Experts of a small language model.
Experts: 40 experts in each of 12 layers, 96 SwiGLU neurons an expert, 3 picks a token.
Below are experts of layer 4 (counted from 0) of a mixture-of-experts language model. Rows are named router (the router's row for the expert), gate (a neuron's input weights, with its number), up (a neuron's input weights, with its number), down (a neuron's output weights, with its number) and show model dimensions 0-159. Each number is 500 + 25 x the weight over its row's rms, rounded and kept within 0 to 999. Numbers have three digits each.
After each expert's rows: a language model's description of what the expert responds to. This comes from a sample of Wikipedia text that the model never trained on.

# expert 33
router:508491490489524502511486496492455526512512464518536486515503488490540492445486452469501486502520451517450515527496506485504499507487469494523543473472528487499476498475459512544532491494471504528513515480498470488467506505492484543489506515510510509577513502468512510477500453525512509481516523525482496501474488465512475503490446522499532483468475509479538516441446481488546470490492446487469497520474509490556481522495466522530536548511452511530476503473494513495477505520467475
gate13:520492507497508530484491457442462516519522504516523521505522523462553512485513502479559505507503526505513498484496522495471512427512496541537512508474489493496479491509517482478511520521517492502479476507473493478483506503498492503502507544481512468489539486472496473552483489495485453512480502483481483506561523531515502498505486529504454476576453474551498520512466490521490522524492490551490532494529488531521492454517515543520541491504492501519536520506455463485494492552457495
up13:483514518472448464468515470488476506494517511486508530496519486498496523470516497540547511532494528508476504499501503500533541476528543454472471518474513472548543502528497483530497522492479467492524500458478483490464498499509521528521556495522511530557480522502520501482553527523467474514488531480503510472546514503529511542484537480540478518472493496493518454488473527529549504507474545511469479488479514479476518512517494473498497489473529481559491447494514473527520501517478485
down13:469495526507530492526475509496542486482462501512531490496518540480495527534539469463489482522456555496509483511481474473472471481488550490489477521477473474503518472483469490466474512483523521501497506468551507519522494476507528490439486539532492538532546492535508487490555494511504523490534458481495489514497455489498491549499555527495500521463508497531532490489515534472506498471527560519525495478512502481501465523505506495530484518495455459497496486499528530468492543490534501
gate14:471515494511513510518545490445518510478494463461520531529513541498494469470500495485511505461455514537496521533518503498474491486476487521527497467498505490526532542475503525459478479489534518526437484517510444509487503509476523468532531495525505537505461457490508517472514496539457482508481469504530490530500484468485478535489482485472480492502468548490499564467477526495484443474505533529512505484513506538486499494473490483472501530507458497508506486481473568468500512525485515
up14:485505497451511519535477527472473517543499505495516497506509463484524499466498458489472583487509521542546468479487505470484495485464462510481483516542500510509517496482494453508477514474520487507532509514513531533507467470509544489528454499472491501510520518510486502515532472503497529531496480481527500458478504522520511457432492509493536518494522483473443470465475476478510484514512509501493510524521511495495436476512553552517517454490552534508510489518510482486515502498476499
down14:500443535477490465462519530513525467472508497521467504503479535568509499461513513452538444506449484492481515470479551524473495486495494520479472506464500534474528470533510489506504517525513502523488513526500498504519505455479498491511539525511584500487462487492531503496520514511509495504505500497469512524473520507452504475530516500494490504534507472530493500542550496519478551529462514494522503483477515471509504524472493475544500500518495465489538533532483507517489479488504450
gate15:512468499482500499479521502496462490475484487513517504530579499498501509508488537514502504513506486520536518461529479509543505524519525530500484511555465501481509474504512504495503499513542516485487488461462477496477539500492472491525493488501537491493497474504515495496495504514515519492531536482506489468473534511463532533488501491475505500534477555479493534492471472509527491473523465430546493513487496506505490532506469447525500544472511441505480442557488471512497452568486516
up15:480534506436445508494470515537512526524510509480508504500538505516508491493530509481481518518487504528511513499511506449511486472473457500503451479525506516484527485505501480454511469526511499487476500539496517500488539497498514492523469473515504505526480484495467472480475493479530463508549462492511471522489470499496530494501541512539471533491502534485514531498537521530502539545455526514546484475499442515486451465511493485511525481478484513501496477490469474526492438563495442
down15:492502518501486473462510507524467509473504566469474516495501515498490479523515516462528507529481516527501504568518481505483484486493511499492512511489536487463481507534519504550439496492471537501556452530562468482540524488494475509507462484494490533527503519495504534560480547475522456489477505508492493483501499526512489481493481446485473501508496463486463440476476522542473510481473465454516480523518473483487510510494524492507507489508531482498490512487492454523522525501483538
gate16:468483495483500492497523492485503496512501469527513532499509477496485534488528513498491537514436522512480501498507493503495523508515480478506555522500454512499476453533537514531510492520508502518498504503546531481523490497527472493495484471463478480520529498501502479500465455515544515501491509532495486514564531512532503489485475513529481484539502505452502526485392478520516527487486531532499533499498499462524500546513489459428514547515517517464518507554515488506488499496465496
up16:517517487479519467487520500508482532497464551445487481498503469512512490548511535511526483474503499523512484486501469524519509498489472500493505488455568526459505480518504485493509494520494513527495490524513481509494473502473457495522515488503480558539468526574457493485502524497529514492505493506528501544519490477463548500494477467449483494514494480519536490506551483505471500504506489523514441485467449509572480500477538508561505500463513514466511481475498511516536500496492500
down16:533518467525514559490505563475465541509505467516487518507457540518521517550484461523492494556482486501538508500492506505495509487497494464507535503514505495526491469503503528478504524472521512474494519490495455488508482480490521513443511500492545450481529484482538496445489504533519484498491494500521456487525466473503462473493480487513507531487532495477484540473450485525510482491511524486522526515508537512495481529479497504421470534479514518515538543483507507465461513525481500
Word-ending noun/verb suffixes. Final inflections ing, ed, es, s and ation that finish common words, e.g. writing, building, votes, shows.

# expert 2
router:459455456491452517522459536453462492461485482468483477500466518478541519500485501475472504489521501420517492552497523514480514488463483487537516500502503481485491494486490488509512526480505512499501506467529485496504484468495473469515463544485476452492473502485491492465517507494465506552502522532493485512501499489498479483528510554503523510535478519505517486502506482536496503512515498475486497508454475469499525502519530435478518552476496538500482490509509506564532505555468522
gate6:496521474455459465454508513512469495471494473506479502471503511507517530498465527535501530500477503492521553511550442532510526497457517517522490467493484474491504492516508509482482515509508509497479481520516500503499521470508443493437499498519491525494505520533466452479466467515538530445541448502511478434507519493534460458481506514507489491494438513501480449503483481494494528515501492499506500488505504472495498473509488527477490496486556502531508523452498493480454501532476484
up6:498485491491552468514483531506496438510502426456472516473484513514490475482520500501522502525462532478490514544503450533518509548491520486500540484488510477472492503496500492473483513520523483491499486507518544493482502490473451485484498494566504517477522528512476469459485500524544470446509492462493508440488452511537464512472527500463480491526493482531470491496488515517525487508499509483493461555477526469505492493522493500458516522515510496513537498494518540465506518539472482
down6:472498482506497495498520525521493478560505504479487526486510591469481489499486548466520516486502499521513521497534503475500532515494543486502467515539513474510490487466522495448483501497487487522524495489486540443526502478537462511437484466519500536516468511523557483501485487518489530501481491467527529494475512500517510495497515493476534526450487484485511482529477491522499524520508481528469494462521450515505457502503514533482468502453554508521532482514502463472505454524488513
gate7:457509514462516510578494485537512486549464496486524474490431514469469509486492485458489496496481514519519514479498476516468543461522516483515494482476485466480522476473496492498484503502498477450529495488528541570501500535559491516479550492461505502525502516528539488497497516513462513462535538549497459530471494525519495495459477519495514491504499479504504524496506467529515513489503516526478521462495503513482458483449496510478522501492543505489470473507500492515487503477467527
up7:493494450492511460518524512525489480476529515511479513497532477490476491499506482527514486498541507507538484482548528500478515529493556511468504511475533481504523516468467428499500538478500541502530503532470509478512452489487509486553501526483527539519514484534447475539494554523514483469519507507443496509474461500512516452487525507506523495483471510483443512473461537486493475468519492478492491476533515506478477510503521503498518464475503503527486508507482482519426512492529518
down7:476504522501479544483476511495478474523489509474531511533527514503504491536465469490528518486462499526471500529497534542481546532499484447450490489490515509477507509517538518456500504471440515502458471554497508500553504492454497495515510514512499475467501512496504489453494471521456449549468494490541489478514488504529493527518546495507503518495521480497494454527527503482516545559491489480482476518485498471495495511488490483459512492457499543515526501477526477499517501483477440
gate8:479543561489472472421483473505494505504521509474509521496508460492496526516543497509501502487529517544461499498483513500509505500494522512514503489540479517486544494523510460467522506529496527519483493448479523467526537473501523525538482455504466498504493523511478538484503479490551558503525466492474504495517454509535516512540458483517490521457504512497538493480501488558551506512522522503536532483449469522485508504462489481461527509497496549480500471528504499496494508480507511
up8:488517488507535544469495479492458522527530535499514541520493461496460491505470509490540455509521516552522474478514530508471512498484479491495476478487493527446564489494485463513501500544516524501451515510491509495538470503510483482511517496517458515491533462517512508489500494524472501472526460465513478500511518533496526529509467450506518484429529522518496463478499516522504496543490482514512483479488457534494479490466509547464508471483511484534520517525497478477466482533499559
down8:424481503510536494520507483538522464442520478477460473545507488513532538505444528520486513502517483474510482506477478492497548520509473484480454474470522494455489527491516475527486520508559515490505468501476481463500541508484486493472518551515532494498470518486525479530490512467495486522465511504494477457467494502508505499498490478507545529521454524469502460517519529538489513523513523519508512511500482502552492505512499486513490471498534490516498527497476521442500516519545452
gate9:501498515484473489504532464515462480504497499508512567531503462514502465504460481472554528501532505546484497456531489476452476468507556524488505507471510512473478494506497491510529487488487511524521516537502538507494466510489492485511487500479490504492517483473437454530493507482471494517484517460519491470491529514502474451477543525504501443487497499488517480551502523529481482499494538524453492486505496500479481501504482469501484452493506549464485503479538548501459504528512560
up9:536489519482479461516462496439477470501526513486504515506510469452488499496529495501477488518463494516463493496515469484530534485504484526512477507500497491493523473514502531528493502503513433483493522505496512540491498488516515483466459499491497502517493487493491551488490484519459524498509508497488474502454505477515474605540509511486490516535476536479525494499520483445528503505471478476516455524509510486556527489517455517569489481480488527511481470497441518508481465486486472
down9:504465506498433507517522459545464538524479490536466513506507487522493505498515494516547494497492494473530538488537494518471477478505538518522522481480499502493531497459483513499560474505513521514539513505489474553512485488475503519511526488500522545461430467509502503551494503475482500450475472497525518513505508519519496457557475495516486472466511503478530527507473501547479481501481482515504527471528489527440493524504487485490461500515482504488453479473494463469454493503513507
Capitalized word-initial letters. Single letter starting a word, usually capital, in proper names and titles, such as T in Twin, F in Finch, R in Rensselaer.

# expert 18
router:505487493457427504525485506511457522475493497485506507535472514520521476478475502486489485504521498504518486497556460506532469442482520501498481478537519498515493473541525494496495496494476524492501457492478475477503477470419482485500478489501490495537469470511478478499500486505515512558480517466528489523467504443488517465483476499462533488483492486513528508482525497455495518542518490485434539505452488509519488478518470525512487522522501519482440463498533500492542471514484504
gate0:510494512525492452494500498463506496451501475460552489511477465497492510524541515509505496459455471468469483518508532516516528495539461543535499516524505444491515490549518502494489488487504516502490515511494509510537505454492524498468535480499532486527536543476461502477569453468478504534484486498535482472454515462506507537486550489522506496520488478477513510472493490471486499475509492464478531535472466523505529491513494531495512480484527507513452507517474454481514522470529483
up0:504462494456502500493506489507555505494543508556483525497545494517492533490502486478493505503488498524460529511469490516527510512532487492488502556455458482502512492471501523532509488507522537520500502517487522483485577495453522515534517520500495479453500507512499520505486494500470534462480515474502508511479505474476497494517479527456489483564513478489530492481508467477463514479464504515518502491499462440465504498523488472485531495493497558441558509492529467491510456506458493
down0:520548524525501563490477508565569510510519490501471516501515489488486515534517541472541494524471482525466489478510459515528510472521500558492510483482511477488474526535486516524521471511485503528506487515464504514496527503493480535505504515475479513513469516526482582509525494527512480524531489543500538510471525456482498515491499463512525494520500526490501545493496483507455493527501496496508513516498514492538470483529471504462462502543541556513499526494529491479495454508476526
gate1:520506478493452499497487495501483526487450501504491526473496512506504468473471487555539537491514526434488504504504486477561449458501501507501472449534531504488503480523532514497509498516487506511533431472513470494485495483513488542481475479495521498513513494483520493453530488520536500490521464508566437483493468452496543514507516497503490516513478489493545471462507506491460508505511492481495511481516532505534473494530457463483546528503504514496532508498551536484515490493480508
up1:498482472496507515478465506505484500489518495528465505495519441480466481490525475560524477501533497500529507493507537505494487500487517557505496530525507494496535522495536515475469511479457536496540492478539533499495511499503487489536528539487469535463514530498545491490490545524468542519497483517557510519478499504497520472490487477509506546483526467510526490513503522551504445466532516529517518460475540505481489495487483489513515511508484526546523507421527525549480493513533495
down1:498453509495527496548481522432513444472510502477480515533530530549460522492491439497534524557463469505525491528512454455531491490484524508461524461515507504515546480462501498532528499440485525505487518478487502485474508488515527502516511484473474470508540517524508493448497533485514520507493508502489468482500514499550499480487527527513487494490540517515469489500502494499510449497512485533477482506481533508486457485510476492495511489523497557519493505460526491498456502481512517
gate2:514501510525437491549543470557448520490468490543498517474500608534533459500472498512489513492491476537501521494558462486492470486497524512531481516533509470524476499480514506513490534484502524475544499517471487501491476492523483463498504468518479501532504485470530506474469521475480512502467495480514499469526517476499486471508484514496518487502486491544480491492494487464536471517496548479475516487512538492515491501529452504514489549511503529484467499512538494508504477509525468
up2:497503463508462490520446478498515542492490520485493463474454486519471470463479534496473485499483471493530499437437499498564483554495502462487486519510508506524491499489476499465492481511490479512518475516514479535495458533478525497484488483503484500496491474485485508501522510485484486508503491474494509475459519500544518523568507520487489525545523523471463490453485471465509511492504457542490522502512513529473464478538474538493523485506568499506500537487542499543520521515480502
down2:517468505507455450464453513510508523516444492497516521495506546475465511514472514473459506497441511512481536516534493484531478508487492495534493534498486502504456501497483458484493524483507488470471493490520502530530468512518485521534525523465535490548504521510473549487548454526491517474513539515486489512529551525506512534502471509484454532500425528472515483493485524470510504511495503506518495509512468496500468527476507480462501480488455479536542479503505528490457515485517504
gate3:500509521510495471445457506489508486528500496520493523528533504489497496520474509511457500510536499527515526481540508472502482494509483529467511523520492506466486501505517531502511515470488511537542465513471482463469510459502519512505490493515495537523490544494455503479483497507486536507498535502520504498505506482487485447539449528524485487526529475564521484509533531508544527503525502503565508539482460507461525491549479507452530471479504514564520460556476538495489511518518488
up3:529557484509493499519518528546509486521493534511475498472471504518476480516521492525496516486492521493489531531492521545479494501510508507508507456469522470534477484529511505544529507534498532567522497510541525468478491517487442495508558513467490539454483558505541503528486508488480502502528496503491524511495475483510514515524477503475455529497489487520497486456514495484493446532484522491488481531464505543477483509521516513519485487504471538559466524482472497455532504508557508
down3:511516529449468486541531472520488478462512515540509473521486521533500538487487489510542495547518489497494516514529543529532513495503471518501470522487468451525488457540463490511481488505503535534462522497476539503483522500499536488499474528529472512494504511509457490502477432507511489486523534538537500490541486519499525485522476551492475495522505509544501554494469454508485475532517477512490461495482501515460540503536479448486530482513490502499493522462504513505464470503499525
Suffix ic, symbols, spaces. Word-final pieces like ic and us in adjectives and taxon names, plus table spaces, braces, $, + and slashes.

# expert 34
router:519499529464480511520483493487513565487506512526478461502526500491516541502481481478539545525485486481506473508527540494517483526491478458543528474473542475476500495501518493539459532482452505513496507521503517519485520516480472511513472518520501516486486543513543488496493516518499477501482506487491506526442527523489518527490509516506482464477485480505539454486517482500537476523489487510493476548454511508524516481507452475460552528519430532512514562474495523489530511480511455
gate13:527490501464508493494486528543492479509521514477511501498510475505493559511492497455489482495458493443504491479479538513494518511528497427458501514521503480472521496534491510474505499487507477492529523458528497543498486467514459513512515497509504523514514468465538454515513553522509525510530531490473550464503493477488483495521477516482509552505508437491537521499476545473465532489504480467480466499526508487542515518508489485496497515479501529480424494435516508507510496499495465
up13:466492520530496505530486444481498512485480497495515499506528526502526521500531502539540504461520537496510502498507465502533498487506490538514479541535461522467505523470515522525509460473450499504485509482485522514518522530493485494518511506488469467486480497493552475484518486487494527505526540543482526545525505469485445490476512489475478492527460493504463488497529486500514497535537441475497532485492451530491551491464479419479478488479509495476512501529524498522501469452455508
down13:484533530486489511556467483488440570535495474471515473525509529488519517489480515498471465484483514509515492524501492465520487509502505519541512472513512513527491534496518484499445489505503493519498478494490490509517513510464533496492470447433533537484513502536479522501458496513458498490466465510508511519494506469508533493546485495462458503487480495522487489492513520465513570463518499492524465509484497541531501557525497518493466457487481518499476522521496469496547454502518486
gate14:499455537507510480499490525510493522491540503499486501474550495519510514517490522485497486483543472529490489485508442469518478428497455493450547521490499462484453433462493512494476508503502459488496532527502498524490541499495493467453463464477457487505507490472467500532462511466520515515540496467510476469506513497508508486540511537524518473507519489495467452470515518491533521498498502514509497533519493528478533491466496520484550521516482513523486530541506483536526525476509479
up14:488476492556506548539549483501498495461478488488484499481467470516498475447511445541521483521523549499487539472528471489493520526490465485496496527464503473473485504535517509509511522505528470485492495487466460536508496451476474498484539507527499544465538513484534498500493520501503502439538498478487471503544523518529533494485522532480541480521489506517479479524533498539482463496518497493486487512469482492486522492514452447508527508468470505537495516496473522457473504507536497
down14:495506489495535484483484505535511531480516465449505527462521556514539459492492516527529472480460493514510470488506521487478473484502460524523488506507527469500508489507540517494480530492545491505529487455473500497518473515486524474503485466519514536497519516536463526510511527562518509491482555464486518483542473521520471483532486536524489510511506485542541537516474498498482502495504521517505471539483478516500491478476493506502496486496477466526527481563535455475495552461486558
gate15:506460462474481495559499495510522477525500492490458509485497502494488536485498511505524506520506467451472557548522492452493487486502532508481505524485498497526484517503488513472482484490483493451487511488502554525448506507501498487491491546529475498498485474506489521482482528466531480537516452508499471546486529488478551502486469506514546553515474503548472463476544514519517505495480535488525517466467482531522498512484475487478544515535499449516487544521514488551473487493530513
up15:490519497519536467519506504475506434449512510498505503524459499492487473505533524512476476477517495504449501521535517537571529536484516547525467452503538492548554531495516497482497498499553495461496478504505523447509525527502520501517525521500453511514504505494492559471519470509511520527482505495466529509512494480487520544468503507493517527496496499451506451453503506523529505452505478523510476489486522495493513471492497477476460540501521534526487496510509537499478497504524533
down15:505468551498511516475524508525507469512566500472529518477500479485558536463467494515505511494504526459497558506531501493487492527498533518473506437499531513469527498499473476489513456507545506486468464495509527521560485507518493466479466538500508506481485507521504486462476465540482484495466485501477509534485476448478486475485512475504530506494557535497487510488456455503509474466506489468494489478528533501500504466487480495504503456522492502515473533516464492505479503526447495
gate16:511492501489498556480529539479488511502519478507477503498477528513520529494515509501518479580490490474487521521542478454457466501504461508462499508485526474504528484502483516545482482449482552479492505537583515531495483478466457511531469488473519488502512516488485485487476497460460451465516496492458509510512540480474507502528500508493505511489503500479488499495499470473548492524518475531478497535493454514487514505493512474481490546504483508476505507474525442513443510476490479
up16:549474494529481522538457519513523515492471484511502498544497475514496460509496513497513493499488511453487488452519512519435550514513527471488499489541452515453505465488514534510453499476489483528547537482490514491506483523487547477463489506484508511453522511541499442524516521550516507528485495502453501582499473509489472519470488469481512523523511504511498505523493479479496479503477491486473529497494492491482527489479566494520485514495471509500488524472492499528470523498455513
down16:500526474471488509510471454502498461516527512437529468515510510494528476467509533480487474510508526514544476475498465562472518488502501510503447493472472559492491501477499545552504496518493495491516517482490470530525525505476478514461528501491506485469543484533507512464498466535523480502476501536467508517534544517484513541512500454547524518477517516523518494514442503494487495508505524477508516511545508484491499539478529464493462534477486495479465480511528481516460510544480513
Second syllable pieces. Word piece right after a word's first letter or syllable, like ad in graduate, en in generate, ed in existed.

# expert 5
router:486472498485476427517518509487477521498553481514457487538541460495526512484520539476473463518467491509520508534515503528482496471504493488557514459493502451521527495520458514523496494523476543491519481481505493539456506507499477501474481573500459513535457540515486509518520523520478473523497511508499486513476530497512494507476516509464529502483492489526539510507458489476510476524498481484496520500509524504477512524517527458497513524473478580535504491513465517536501494509459471
gate0:490502492545511555506489486476459523569480533520471514504476473522438470517497448533453494505540497459485543499512481507474504514475498477482523482525523475543488464494470511515479506479495540501517465522496491476496486495509518517453554514510509518476468499488457545450504524487510501521532502543509492516488519528539468495476518514529499539490515488500471465463490457549531508493488507498499509531528508476484496512536532485541505504526527470500487518483491547496502514500517471
up0:513531484535504505489456533487520549442476469566501547485498482468503473508515519480546499478515488504492529501510510476493501499504503522501519529500488484524480472488524495434551446477473502490514529502534500532462481500489484496445522471523499482523480501483542502453520485516490493501505523481553520533488493478465516529507465471489515482491476511492492491483496495511511487521532514495517499504521545573490516553516479490472539488534502482458473520486470500465464464514520502
down0:493523476511505516482551561497494492483543469488514517520485508513564510521475530462468547483518508545466508492453502494477482492506546508491511446471506490517489472500484508500518461480482467461479483531514542476474498498527519490526484541529481489494503496479519518516476475479469521479533557519502518471532470532506501538533474519493553509504540499473502500503502508525492463437494498523460499496489481492539518491534493467475496515523481526494504536481498451512524482512446503
gate1:485490503494553504495501552531504546525509482466471506492511533498551479468502509504509502500478503489514490479530479518529503500508494486483506503458520481509566465484486506484457508538476478507514502482514489532486496507439500488577518520482463513470525522526503483499539469492478458480483499511539469490511497453529533451472529503528478507499463508503462500491508433525506482527534479520486543513510466497484493524485539493526523474548466521476469514514516529531508508477462497
up1:501502491491506486533506479536526495482501540526545487487553482531545493496528516517453503475471521538548487503502472526488514554476499485490510505440547495477529522492503530509449517490480460489476522527530506507523506509512472481541499536529509453498522516524530511479474487542513529513486520508534466470481510505511521491484485512516543489512507508554468523511508457499508504523482485518512456512520516464485458499521490533520538451518493510469495494470427506502516489510541516
down1:534499532510481476478524495523499543517448481483483524488479498486496497495528492497480445521491525521520515508488484531500520516522486513437493481486499502548473473470507495451451514480477500497474504529525507462498506480449484559459550474487500480503539470514499482519492491488556481530471486499516496473508468539496481490451541530554477490514513472513520506523481549518493484531499489470475536475524502499508517473494503482512520523541502490465543552518473521499475516543476496
gate2:493472518471535492494528534486525525471515469491467516528511478479483471485443487478448498537543510505555507511481504493490476485542532520468454470514526478515508489468485528535476512479472497488551522504491518506490552543524475508519543456517503530458523526502499507523492497522523498528527478499506496457477542497522502445482504485495472516500469455480515524473470516476551482480462500497506499504505471462504512497511541511467530489516505521508542511509536510471454472476489525
up2:501447492522495517526501516521515511512483488495500496459482527501520528494502456517504518469554521492507493517552527522476510535500457477527505489480490502512485490498489455469486539556542542534449510500522498510456503433493477506514494487541498493472504506477491464491501520451487542513497517513498511511487545528474480504488530479470524506504521505558479473533526489452509498486526527513477501500505515529477468545504496505545486538519479503469476506505499496543507566543468515
down2:461487500490488442517497464468510498503490498494529477481511477504514502508474447487487486504460495536517504483489524487511541509489491478521487499497504513480500514461515508489495472528471469427525501523511535485520524474518475518496500504537515456508471563491473476462514518465521559556463503499525444516472486462463488485510526493510543520548518517500519516525513493492502536542531518496487524514546505526450533486497497535521521487527492463503482527494484527517476554529493519
gate3:502490457460477521506492524562459487483512490513529458506491456474558507458502510493485524481519504480486479541492473490499505469517512503500473509487472451499511456523488525529482507527516500510500517502495486440505516486473489507538488515489486484510448530485516470514496534482476532497515490522534470502475483500451464531450499469487480492465534509486534543452499481435496508504486572503479518508509514545505513563532496493509535531517489505505522489508477464507482484495511507
up3:512532516506519500511515480493522457506453493472475498469508533530479520486532492483479531516561472560495478495520521495498493508526455513497482519498473506534525469475513513487483529476478502529525448482475493531547500501500508481506503504488497535516465509500487503480542514492490482518533507492522488541504522508469543507517555502500550532512492455450511515513497443488506483490458506534511518511492470467489508509534518500494505499521463456494484512488528512498480516510394539
down3:551488529508481543495483434512512498518513539515505503512520488528489482489470513497487492497497516501515491466502519518534480486499492484421497473512481510529467496495498504489487522553453525505502524538494500509474487530568507512482519455482506486461526476477478462480509529484458502526502486496503527554553479485481483495522523483495502484511529490543503534492495496539521505508520545499506476507485522544549459493501532525509523513521503547494519450483462538519523483495561483
Past-tense and adverb suffixes. Word-final suffixes ed, ted, ly, ing ending verbs and adverbs before by, to or in, e.g. awarded, organized, later.

# expert 15
router:480512485493469475485505479488477510492532491446481503502505525494473527519469531521489480478524492468514468546471494510505520484486538490460482504518530475504497489393497512544514513491527500520526517510525467524528499510514483482499435542526480479478466453484479494513534524497441568497501514502465529499518530481485477485513499488489509531533494502503504507504502478498507494520531479476484489495515520433474530539503512505543516511504484534489520508464481530488555479518466487
gate0:491493508464546480551518512510458491509501507502525469549515480513519512516503503478500460505489515504473533484486510527512481507520539507475446476484454494469489495515486470488496483499463517474497479464468514502536469491498503523548499448547537463520532534484490510462536524473514505500474491493485487433538508494474482531487488476499509515479546518503490508557493489566467470512512479505519530525481502543495506496505488474500467520523540509535518530550546496509542475516504485
up0:537499492476492502464483536504497530486479525486520503512582503515505435550509503579518469482531495552519499479544470459524508521463525473474486527492510491496501500506497485485510491519501467491534513530520480494506532493494521524484505488481502487489501459481514476481497539544457483514498512510503506521539490534460492476490480508465477524510484494463510503522490470435469506489457449545480481466518518483502505508499463497496509486489467444476493492487477538531506490513495535
down0:498513465493492500504484516464494491491552472489518521482491532533473531496506509491508508502470523511475505523497548497560508492505482529505520508481528485523470518541527492528490520516455493485570489508480511494554466505468509499477494486481479507489510505515506483511524505508502504539475477493490520494509524515476485496475454537454516527481484478533485498513581516538483492512481468503512531507450499480460528487491469478440514475504524490510536489501489548555505587494513468
gate1:533514486519492496500523515482489497497515496532525491504511487495503526486467542491525535531570464499478465509485512480491497490469470542471523504535526487513475477476509541488505512503529467541545490522537457507508493497465504494503484487509482482510513487515464447431441455499557525502506530474464533493518523513496498504483483504527509510525502483473478523491491459557547472533505499555521544515472482468490487528484514539508527511508482506502509545507504505480541533514525489
up1:487509486489531500521529513461509496479502496488508528545456455501488462543507550515539476474495503478462496465512504503516486568502504523517492440456455517521502504496488469499476501515505491494502494474507484464509498532546495512493493463501450493516500511517519510476483488492535482510505540494538483521463482441503493525478516518487496489494514495524493533476522495458489490478494489471479490472511492493550511507457574512497573525465461529495476493489510500485468542469545486
down1:492513477525516487509528540493516520498511501526470524559522497502525546552548558491495489496486499480487532508553521478439489491506503510510498541500495530467474494487505526447536558482462504526529508524484519552481529471481515493434510535501518502462460528518516476481501475492486516504517466523474492506491476499476528507504557522489477498491474470500540466501489525524544520508527476465507476499499473468518508495511488492494455490505533503510474504500523522541509484481514457
gate2:523505500472511496451513558494555477545530464492512467495502498500524505501476510487468511486446522504549514480495520452532512541524487478469491466557489519445504535540462506513503432506503459520497492528498499513518493468504529525482518523493532492488455522523528450546531456490479527524470492515521502502473492483507508492494519519522497484511492464514468527527460499497523497510503493500502463490474514562521505506483472496506503502546514525503477491500529477513481493556492497
up2:512490487489505487527531519488490527556462509529491486442503544489503569449514478458477529502518508497486489500466533479526507496505486492437490511524505510494495478492449533516536488494514512540489520535506512522486519498501490466477492480439519474490483513523507540481514526484465467483480505512458505513508464511546504456517503494484512456452506517482497509513564499503497484472492499522547481479477472534452487495436503502461494477501506527488472496500482527486461498500534483
down2:476467505518508506503515537492488479489551524469531535539510496509519506476552480535478468497452494525476497447459508483486484453507499523487482544481502546500478527458488519520524501512500508482475525504510503483492524522474498471545452519515538467479493472452516484494514494481572484493507482515462430484478515471481517499485530472475455529494480469532477475512526465473474542518486547520516503526482462506486521533506490492517493496522526481532506494521520471520503518497502482
gate3:468529529507550483468512520508493571428508501501510549496471531482516514538532463530503517526518502473459479532500531495515546483495498447483492468500487477488494514449501495498510519514508514527521505506487515535514537495477524462509563523525489511511494485488528497500558460469488478521485488529475529500524530470488484514489526538525545511532467474468527496506505493499491505490529504454504492473513487520529483495534485527482464487492524536472488472531494500526552523495483503
up3:475526501532532557465527522506510545497504467446520513508520471478511508489522446521519544487492491495492460466531486512508479514489483460465552507485487481452532445486521503505531492491494464509478485510501503499490463524488518526470504553478522510494524493498506553484434499490504525519478500487541492537493531548556490476499492530514465521480511553454529487498513494483507473477534494480503458499507518511478469501511521491537536498490492500511536532487503529525470484490496487
down3:538504455555513520499558493471487516518479500512475469533520512462509480440497507509512494519518519489467516516532511512536491506506487531485530478498506504487504510528471510518523493469491444484483538498526480457502464472500447473519539527481506479513474542558457535510503527512510479477450476497515502478469499490541523517521501489499504540462546489481498495526541494511515457560468494531529533475525498516497519512477505518510540493498488545484460464470490509515498498486525494
Vowel-plus-l pieces. Inner pieces built on l or u, such as ol, el, oll, often in personal names and Latin-root words: Rudolf, model, collapse, metropolitan.